Experts of a small language model.
Size: 15 layers, width 256, vocabulary 8192, 50.5M parameters.
Below are experts of layer 7 (counted from 0) of a mixture-of-experts language model. Rows are named router (the router's row for the expert), gate (a neuron's input weights, with its number), up (a neuron's input weights, with its number), down (a neuron's output weights, with its number) and show model dimensions 0-255. Each number is 500 + 25 x the weight over its row's rms, rounded and kept within 0 to 999. Numbers have three digits each.
After each expert's rows: "raises" lists some tokens whose logits its average output raises strongly, later layers aside; "mostly gets" lists some tokens that are sent to it at least half of the time. This comes from a sample of Wikipedia text that the model never trained on.

# expert 5
router:459480481495502533498525471516458524505492536520493484524537480522529507522475537526547534462482520506562510485487483531500514454515489515542466456488480517509475501475512517501489499496483511485487508502520486454483502512511487504473463471476513460551497501489467520512470505512436515484485497462492522468519519477479506502497517512469522482468517515526497476502494482496462538506508525526537517464500494524502503503527529471477493487476472488488468533510464468447476486453494475565479538497490487500521481542478499525482504491484470505490525491481481467560458520527458493526469502497455504490515435515481550503545440476485471530510491520506499519531468515467473484505518486513548514498459499531511515482461513483503470480542495476540501534487516496544491505470452496
gate0:509512498517530538440514503494470499506442511489504467493527486493453539506492519501523531462494567480502517472476522488517485489496490473505500518456566534500477508515519524518514495506500456499498520519515554477471499502468466503468505441493512487520499521556510519485515496464514519507500509514517510482541510520458504531472489485487495502519470506486495515496516494503454516516480485488526492488535467486524446510472495496501489458466480499512493505469465456518530496502504512526462532489516524514503528526498505523496473530478477510453529486467483513510502452526521501532477452482461529484491537490515477478484487512450568548511487509509522557503517533486516480504564539524494528478493529449521508481496494509490466499471530475495531503534494490474514534420494517
up0:511518550488486479532482474456521526513499575493452536490523461514479512462556543499497480513517518489452533508497502498463488470465488522484521511495468511477511506488470499539484443483492496523496496443516506471496511552517501505478487527488492531450531478461509528503452504497526484472502498544497515459448533517489511497478528501525503525501509498491485500493493505488496548536493483499476521525485506520537510517517493542515502508508521505502512533479491466535514543514481531499453459500495494540562498492496542510492531472517547505492490507497531509440512531471547482540519524476479491504507479514542510496518524493506469488500517495497507464487488529486491504461447491511516531484476460439467520551514525513470532478515475481460500478503503504538537515494518486
down0:517497533505469492466542474471449532499506509498485507473486454538498450523531484512471483521492491525485486488547514549538474485547465525462495513517470473493458483473476483563505495487511521511509488466473475494479514490505515479473499503533507482486520480497534502542491488513453473490462474520497529483475494500480504468504468501473540503505528560497484488490569536497518505463514464551523493506523476474506524474534480534469489521481490492522502492526510543503537473530541513476532481570510511443496492519479515523500501481531501464477530501506458506528517554530514499514453492481509474507494498497516532511491524534509494497505537505473460500511523529518478504503521492509528501518519461480515463540462478522483463477550473493509469531497500525520446506493501475
raises: ".", "ith", "arn", "r", "ut", ";"
mostly gets: " R", " M", " C", " Bl", " Ne", " Z"

# expert 12
router:475496477532485499545456470441499514491526520512499487526488496506544512495515537530510521451490528514527530483501498488484453500515516505482477475481474509482488520482531525548436492496543497522499469522505484512478489536545496493477461513499482497494477499489489450471505503520488503468486497466530496497507510538508525521489486520546494480499507499513486430492517493505470428512492519527500464472504467510470495476488493500453551506444471542480457490526475461499492488485529476527452552444466495529535498533490515458522437486465495494504491499505494441495485532504484536492521522468503499468505506502536533482492479505484480501532484542495489481526493510448494485518499489484524533529503494476506494507493473505536533438542503528496466529492499492524460492535504502
gate0:471538466548525465509495551509478488507510536469485505494525484494493526501544493514494538513531543493500501466475476506532490506489449485498508500476519525469509509511479537524474478515489524466525532497537478513532482485537482512499507504466464480507493528506504485525497524528551491474514508514501463478488497507422509466452522500535520505488447500521486474518444495483509501500489497479522484499531508493465474504455536488467524511515529497494488531502436459492463533439473476498519494481473483475496492504467478476496443503489529456515488493559527508493512541495532526487503497491544505502529433542509544485494486487493497516493501457544456517511489536483519483500522537531508527477548499454525504495543490482496482503513533476512487528519471491493517466468493507
up0:485564495458478503534473519538514499529431505488468516519529483525554511500511503475485483484503480502466526499480496484497513486480495506537494504493485550524473525496460517514501456486487505498504479488511482502473521522500536540509507535557499525521505502498557538495513498497520543495503513515504505508523467536522495491539488499526504484495520472528493522555519443500533465484512536453513530469489519531485481489498508498508501532512517519554511467480514511481547493516497454495520473515490515485472542518526489513455497484517520496491488477453487516507503474521461498539490554520450483511494555489471455545497525525493488498524485511460519503506523476488475486481526508469466527485498497525497568493423498503451541525500514516518535492532485531469496464490508528
down0:491476521504506530495507496467488534514515536466479490502452477525522516492497515532528487494517483489469525521540517568495487497498502514500504476520520470530522536539507529519495471517493536504456526525516483471511525497517478499483494540493521476460478548531475504446550482495528498514524488504520535528507501506515513474455527555465523554500449518499489498495494487482521493467489474525480503527540516482534463472510524494495516500463481505524489531478514540521531493450552535511429501490484472524475511519499481448487536453516484476489527485496512514517512493477504511503505530498520474472502496515479519547476453494510501507496518513481475494459514506559477476473545442498484496561496495507475523507488501537477461509491518479456465460495520471493494493454537525
raises: "\n\n", "\n", " However", " These", " This", " In"
mostly gets: ".", " John", " George", " David", " Robert", " James"

# expert 6
router:508477512480516488493461477489516526490495517548499483529510441476499503504530502487540550461467532474540512490498528473493458506534487479506434488471511492535465503500511506503482487518514509500486476507453461484461497535511514460494489516469525521500476509506500475489513513504477493512471509463457518543500508553498478496473547537494508471426524502504479498493515507478486495520476531527524497492513521497482497514508472489469539503472509499484485491524465536461442534482521484520426507493475497521504451515482455534498515494459500507477507499499481493528462515519477530495495517481454536483498467496518509431542431466469499516512515498469503508518481444488489468478509503476511542495497498509521531503502497472489495490553515562514452545508516504501502520476510486
gate0:542520513496469509495482470467524539437528527521479501486476536504506473549513479537490456491505493496484509521510515551492500487493478537442519473516486477471468450509522491469515488501490534555481493501518475508469518494514496525467480524507466470518533509467519519524513506519508522522513471517503508477523496470462496499504525466512549489539430510537498509500492476470491524555476492494512513491512481494455482530468524497468515468476509427513490519493524495571518467533524459514495483498502524472516505487543446485499449466515488485485511510478443513471534549507511486508500502518482486509505499502510496483531477468494513522489472508544509516532461489464528516501531520522488539478545464455547502499502493535512474469497503507514534481511495514494497478454505513
up0:458511508495479551537482531500504511533497496469490476487514473511532533468486503503486489523533483487520462453508482486539516492530485520497529498501510516539529491538503486501489513533485539442493478479468542449492516531523502503516500435533496498538514516503476457497477501498476486458490529483485515494498476550531489486489502551473446505485469512509505497496534542454548489523525508499499489552509559496515506461463480496497489506516525512474498498533562464480457485527485516544514476492494513456501505472484511474501541503450509522496448509498532481516513476469474504455490524505557474519492469518520483507481466549497535493513513516506479519476474464488513523532487483491485482507478497494494494460476444489464482476475455515486487523531525466470504478516514475
down0:512523534495515510445486494491529488507475482502482482527485509529537498520478504505536451506475511486468495477502492496517483523548536528481512522486478470527529526506468502504484477452478472552474498540478477521480495435528523473472501508502468522498541488511514534478535513503518473504457499481492529524523449476472517482486527592527451491487454502493497520469488501471452460507520513475505537476471497465499484474464513489484522455514489541495496517524492485497524549507566474513541470526502542486517568524532478454536490471502485498491518557493487444481481524485547467520510488497496533495475511516478506506512548488465492500505521487473478513498508534495485516487510496469512495522499503522521491519489504523511458503500483490527511451494491493504546499492507517
raises: " the", " his", " their", " its", " a", " any"
mostly gets: " in", " on", " and", " to", " for", " is"

# expert 1
router:457468495518488513499452473500488504469494521491470491516512481505521499537497545484488522468502534518523536473476532491519487481522497515497430487487468528527508539471517514501492530501496491493512464498475473463478506532497511510539514503500468513484482499539464510536514519501458512467509506480506512546510516492476466539483528514544512517472510494503488481485522468484499493535475518501543492487443525509473501490475538508465521521483511492489510530546511513488473559481497517514486543498487471522544532493467550485490500500481483520494586581487527457544480495499470495503473509528493506502518463486559487478481489478451493483542502536493491492488502446434495492507542468471509545494472485514510528470512463528507489474514473496527517508536515523525495508469481489
gate0:473531472508454532520496497508555435527525558518495479483504525528478472515496484500496510502525503475564523465499467484513505478499524528526471498509473453560460488543496539488496475500464473489496462503491540471463500514565548509460468470514502511492472485510506529492481491502531497471544503518474488489462482542481470518512509492506488483468500494506550520452525478509557484513494487465469534481506512484498469510460544514519502476475492485518520515538485473483499524496507497508526510515489500524503507494565502504493459515521524490505558535481550485465468435518517482443484452490468499490499478508486481475533484478508495495505494526486472514456504524481451535491503487465487499482481509497461510486476473513510499516478500497518525526542521473501491515518485497
up0:549483482492509468505501454481465540520499436506503556482494484490522492524511483498524466480516459487481507466493498499523479523534520538505502498523470519473495486487494479509486502493489559503542511561441507491495480476487476513486463514477536480469494450516504511490483535505488512522492470511509497501480487505514487482491470518514476519480491510446490536526478513490414512485500505525517478495498463539516504474527478525500473534494474555500465470500495468481517449531516530523515479480467513489501498471486512506510503539529459511508497460468497507510499494522503500491486519541469492479460464467465519510484492504500486517503518502496520504503475443513530498501477514517503410441513503448536503435485482512482532560507506558494520509523509497510462505489509475
down0:482499471494450552477504511524506472499486512555486508486519521518504522502526508461497511504475514496485491463477547531481528511464495519492459511443479488497516459503510526539512531521506505458505484533480495476534528501545501505497488526531558490426507439479495532487476494524540535486526522493546481516511465516531527528502478466481493492507476489511510519473497477473498479508477507463502513527478489494473445476520514508483539460493487476501521494506509482538481542469510527463452504494528494478528489461474530497503541493531512511490525508441494467474502429520482462502507528475531484501507511497531490515461499527525496488487499530511464520486495446470461492496541513530536485469491502496537504452526486497511527515460459502473502496524484488493535514446503490
raises: ",", ".", "\n", " she"
mostly gets: " Cup", " Racing", " FW", " Location", " MPC", " Released"

# expert 3
router:453496494505498482545445462521487537465532512468489493491491447480481483481486553499531533473502567536498499491462486487491478492515506525472490456535502505484467486434526508516468501542535535499504475474483513436507489532518520500467500542480532503521503469497481511531523490480530539477500522505508527528525521481524477547493499515476531491454539489478492480495498486493480500487517508511508509505463513527478469492500506494474485454465486535502490515494474511498475518457480471523449518503471470481478527479470483507476483481526474470487556504467507482542456511547504513515477483505435528466505472484564493473498510453499486516503521523480516521501526515478473472503538512469496482499489486494536524510501464477502462463534507529530486517501489529519489521475471474
gate0:487468458456526478533528475523546478505459517442483493528499514532522491522523515522511494445508500460532544515512515486500465469472541505534494505538506519514496480469523519512502513486456527538497480539522505467511489523514481478464512518473508483476524518531502486476512474503483517478521489493470532491463535502507492503542503505513499481538503545518506529481521521504512466524489515495472481520513514536546525495504496440475508514504495520507476520540485481469533476529447504452494481501517457484477522493502481490475480533498530502483476509529576505488507476493514505510466562501472536462505481465492491543497497527524471474496500495534451519577501501514486487516483503484489445519521536487533492447456447481514483492512475509500485517528481515521496507467519469
up0:489490494515467501483469518456520490487507496516528479500517546505506516524475507485466525467498520507486483476515457512500466487501504495489492487468479463466490470494463477530472531480523510483491535502481446509482496474469509499502480470520515510524511484489503474511563523508524484548477490533484472483501551481486485531461490536514485497514524464549488508531494504479450546533548483524479525448484511502494498524507472495514495464541511505516492491504523511507475507528499459478487484508530542574518523514505506507517502487482520509479481497498501511512531511488466470516506528506493498560518517517522483496502508487518533572478521481515505515445488480497508509462488510511507496469433571532482491456513517524464523551453530475527494469464544496439485505524507553
down0:497506476552473466518559517473438516527506469502539479509458490498475453508519432559528530450489513520488524506498509424497485496533515525532533512565491500503516520500495457494516468506491529540493458523504517490504506517530500486486451514483500505510507501523494470513466520467477534504480473485469481545543507480540497524514489474503479468553496499490502495470464506480514467506519499492512510511481482495510518510495514514505496496507508540505537479479456500464481531496482483521467461517525532506519501450525532540510525534473520502482508445471501487542494465489525473464528475503486485513475501517497491508498501475499493493510497469476460480526479489542493502524506503505541507475485486497522512463499480452470505499515543554541498441538474499520523486497460495
raises: " (", " in", " |", "\n\n", ".", ","
mostly gets: " V", "z", " time", "а", " Ya", " 1986"

# expert 7
router:482454464491484531504496458504485532455503549504493494540520486531499451500534505491490552518514532501521500500500500505491470428502518503521457454509477485523465541523530517545482538532525524517473473511497454483473510499528493488494486503449487477517490527458501480504502442529457536523468465458526480517517521518484506510500530513468497464474553485475501494472537461510481458504472527471507485459468482498478470517518480503473512490486527501454462469534503489466451533458499479527500520489492501513504488504516500494494503476477541519496517526499529501526465495492488510524488484469453481503531449458527511475516487464469482531539502518491514498553502467487457499501526507450522502487469497520539529473514482504499472494526515536536489527504491480505512533498479522
gate0:491456555472496500490528530518511521502500481470529476486488505519476549514514510509494528521517513521477526525483503498479517515531500549498495505537503500499498516490543495554443495496501459467493517525486446533485513515528548495469497473458517507470530516492502533529520470496497514479497435531497508475514522549483476495479472534533472510491512485440500478456505490534458525493467501475492464493507519492484501513493480499506474578479491491486503493447499483494495502538475480506445516472514555525514452541507493457514474508493521483484504471485498530490522499519539531458472481483528508469506536540499521494542480499456543527497464500519501508522466446517508471475506516492497501561532509482496458489492506481487507521477538541476487480500502513543488510503451487
up0:501485558513456515516480491494507527483483462506535482501463473476536489503539548448528493504502454515479487487535495530530539517501540491464484486502477525543496495501542487506487494499532521499537499496474504520525487490481513522505563489505482488492501491514491482524511514517493501493485519492459535499520508502463505526524469464454540527483550495472522518481558465534475509522520522472499510528498509503506472544529528502527530523529463506492467475450521508540539526482518521435515480497536489496520533500491527476488531530515519497487536541549516488535510487488514476492470529503482473483540523488474512436475487494457487509517527506509484510487471468503534491506563476513497550518540478487500491511539502491481528468520506490531480459545510526516487486471548491
down0:491542523490459494449586525507479462529506526520493495496536537466460513506478475520502496504489470488525518489473521499513497479517479509516513517517485505485499493491532502494477463504494502499484511514536542475488525490501495508521484509491494549505475454489505505488487485509511529475515508471481475518475504473463508512464511478462513528474497497520448479502473484487501472476484509517497542449506554548438511442498490480510516483490496505497512499493521521476453533527488478476480479484490496523490483495505438500528502519504511555501481489499534503519579549530508477502502470503494517478424510491521487493530523508515491560491503489471539505465475485520477505546448524547451474529493474493492504492471536510487475500519508536535447520475463474546488475495504503
raises: " the", " its", ":"
mostly gets: " have", " also", " such", " made", " used", " became"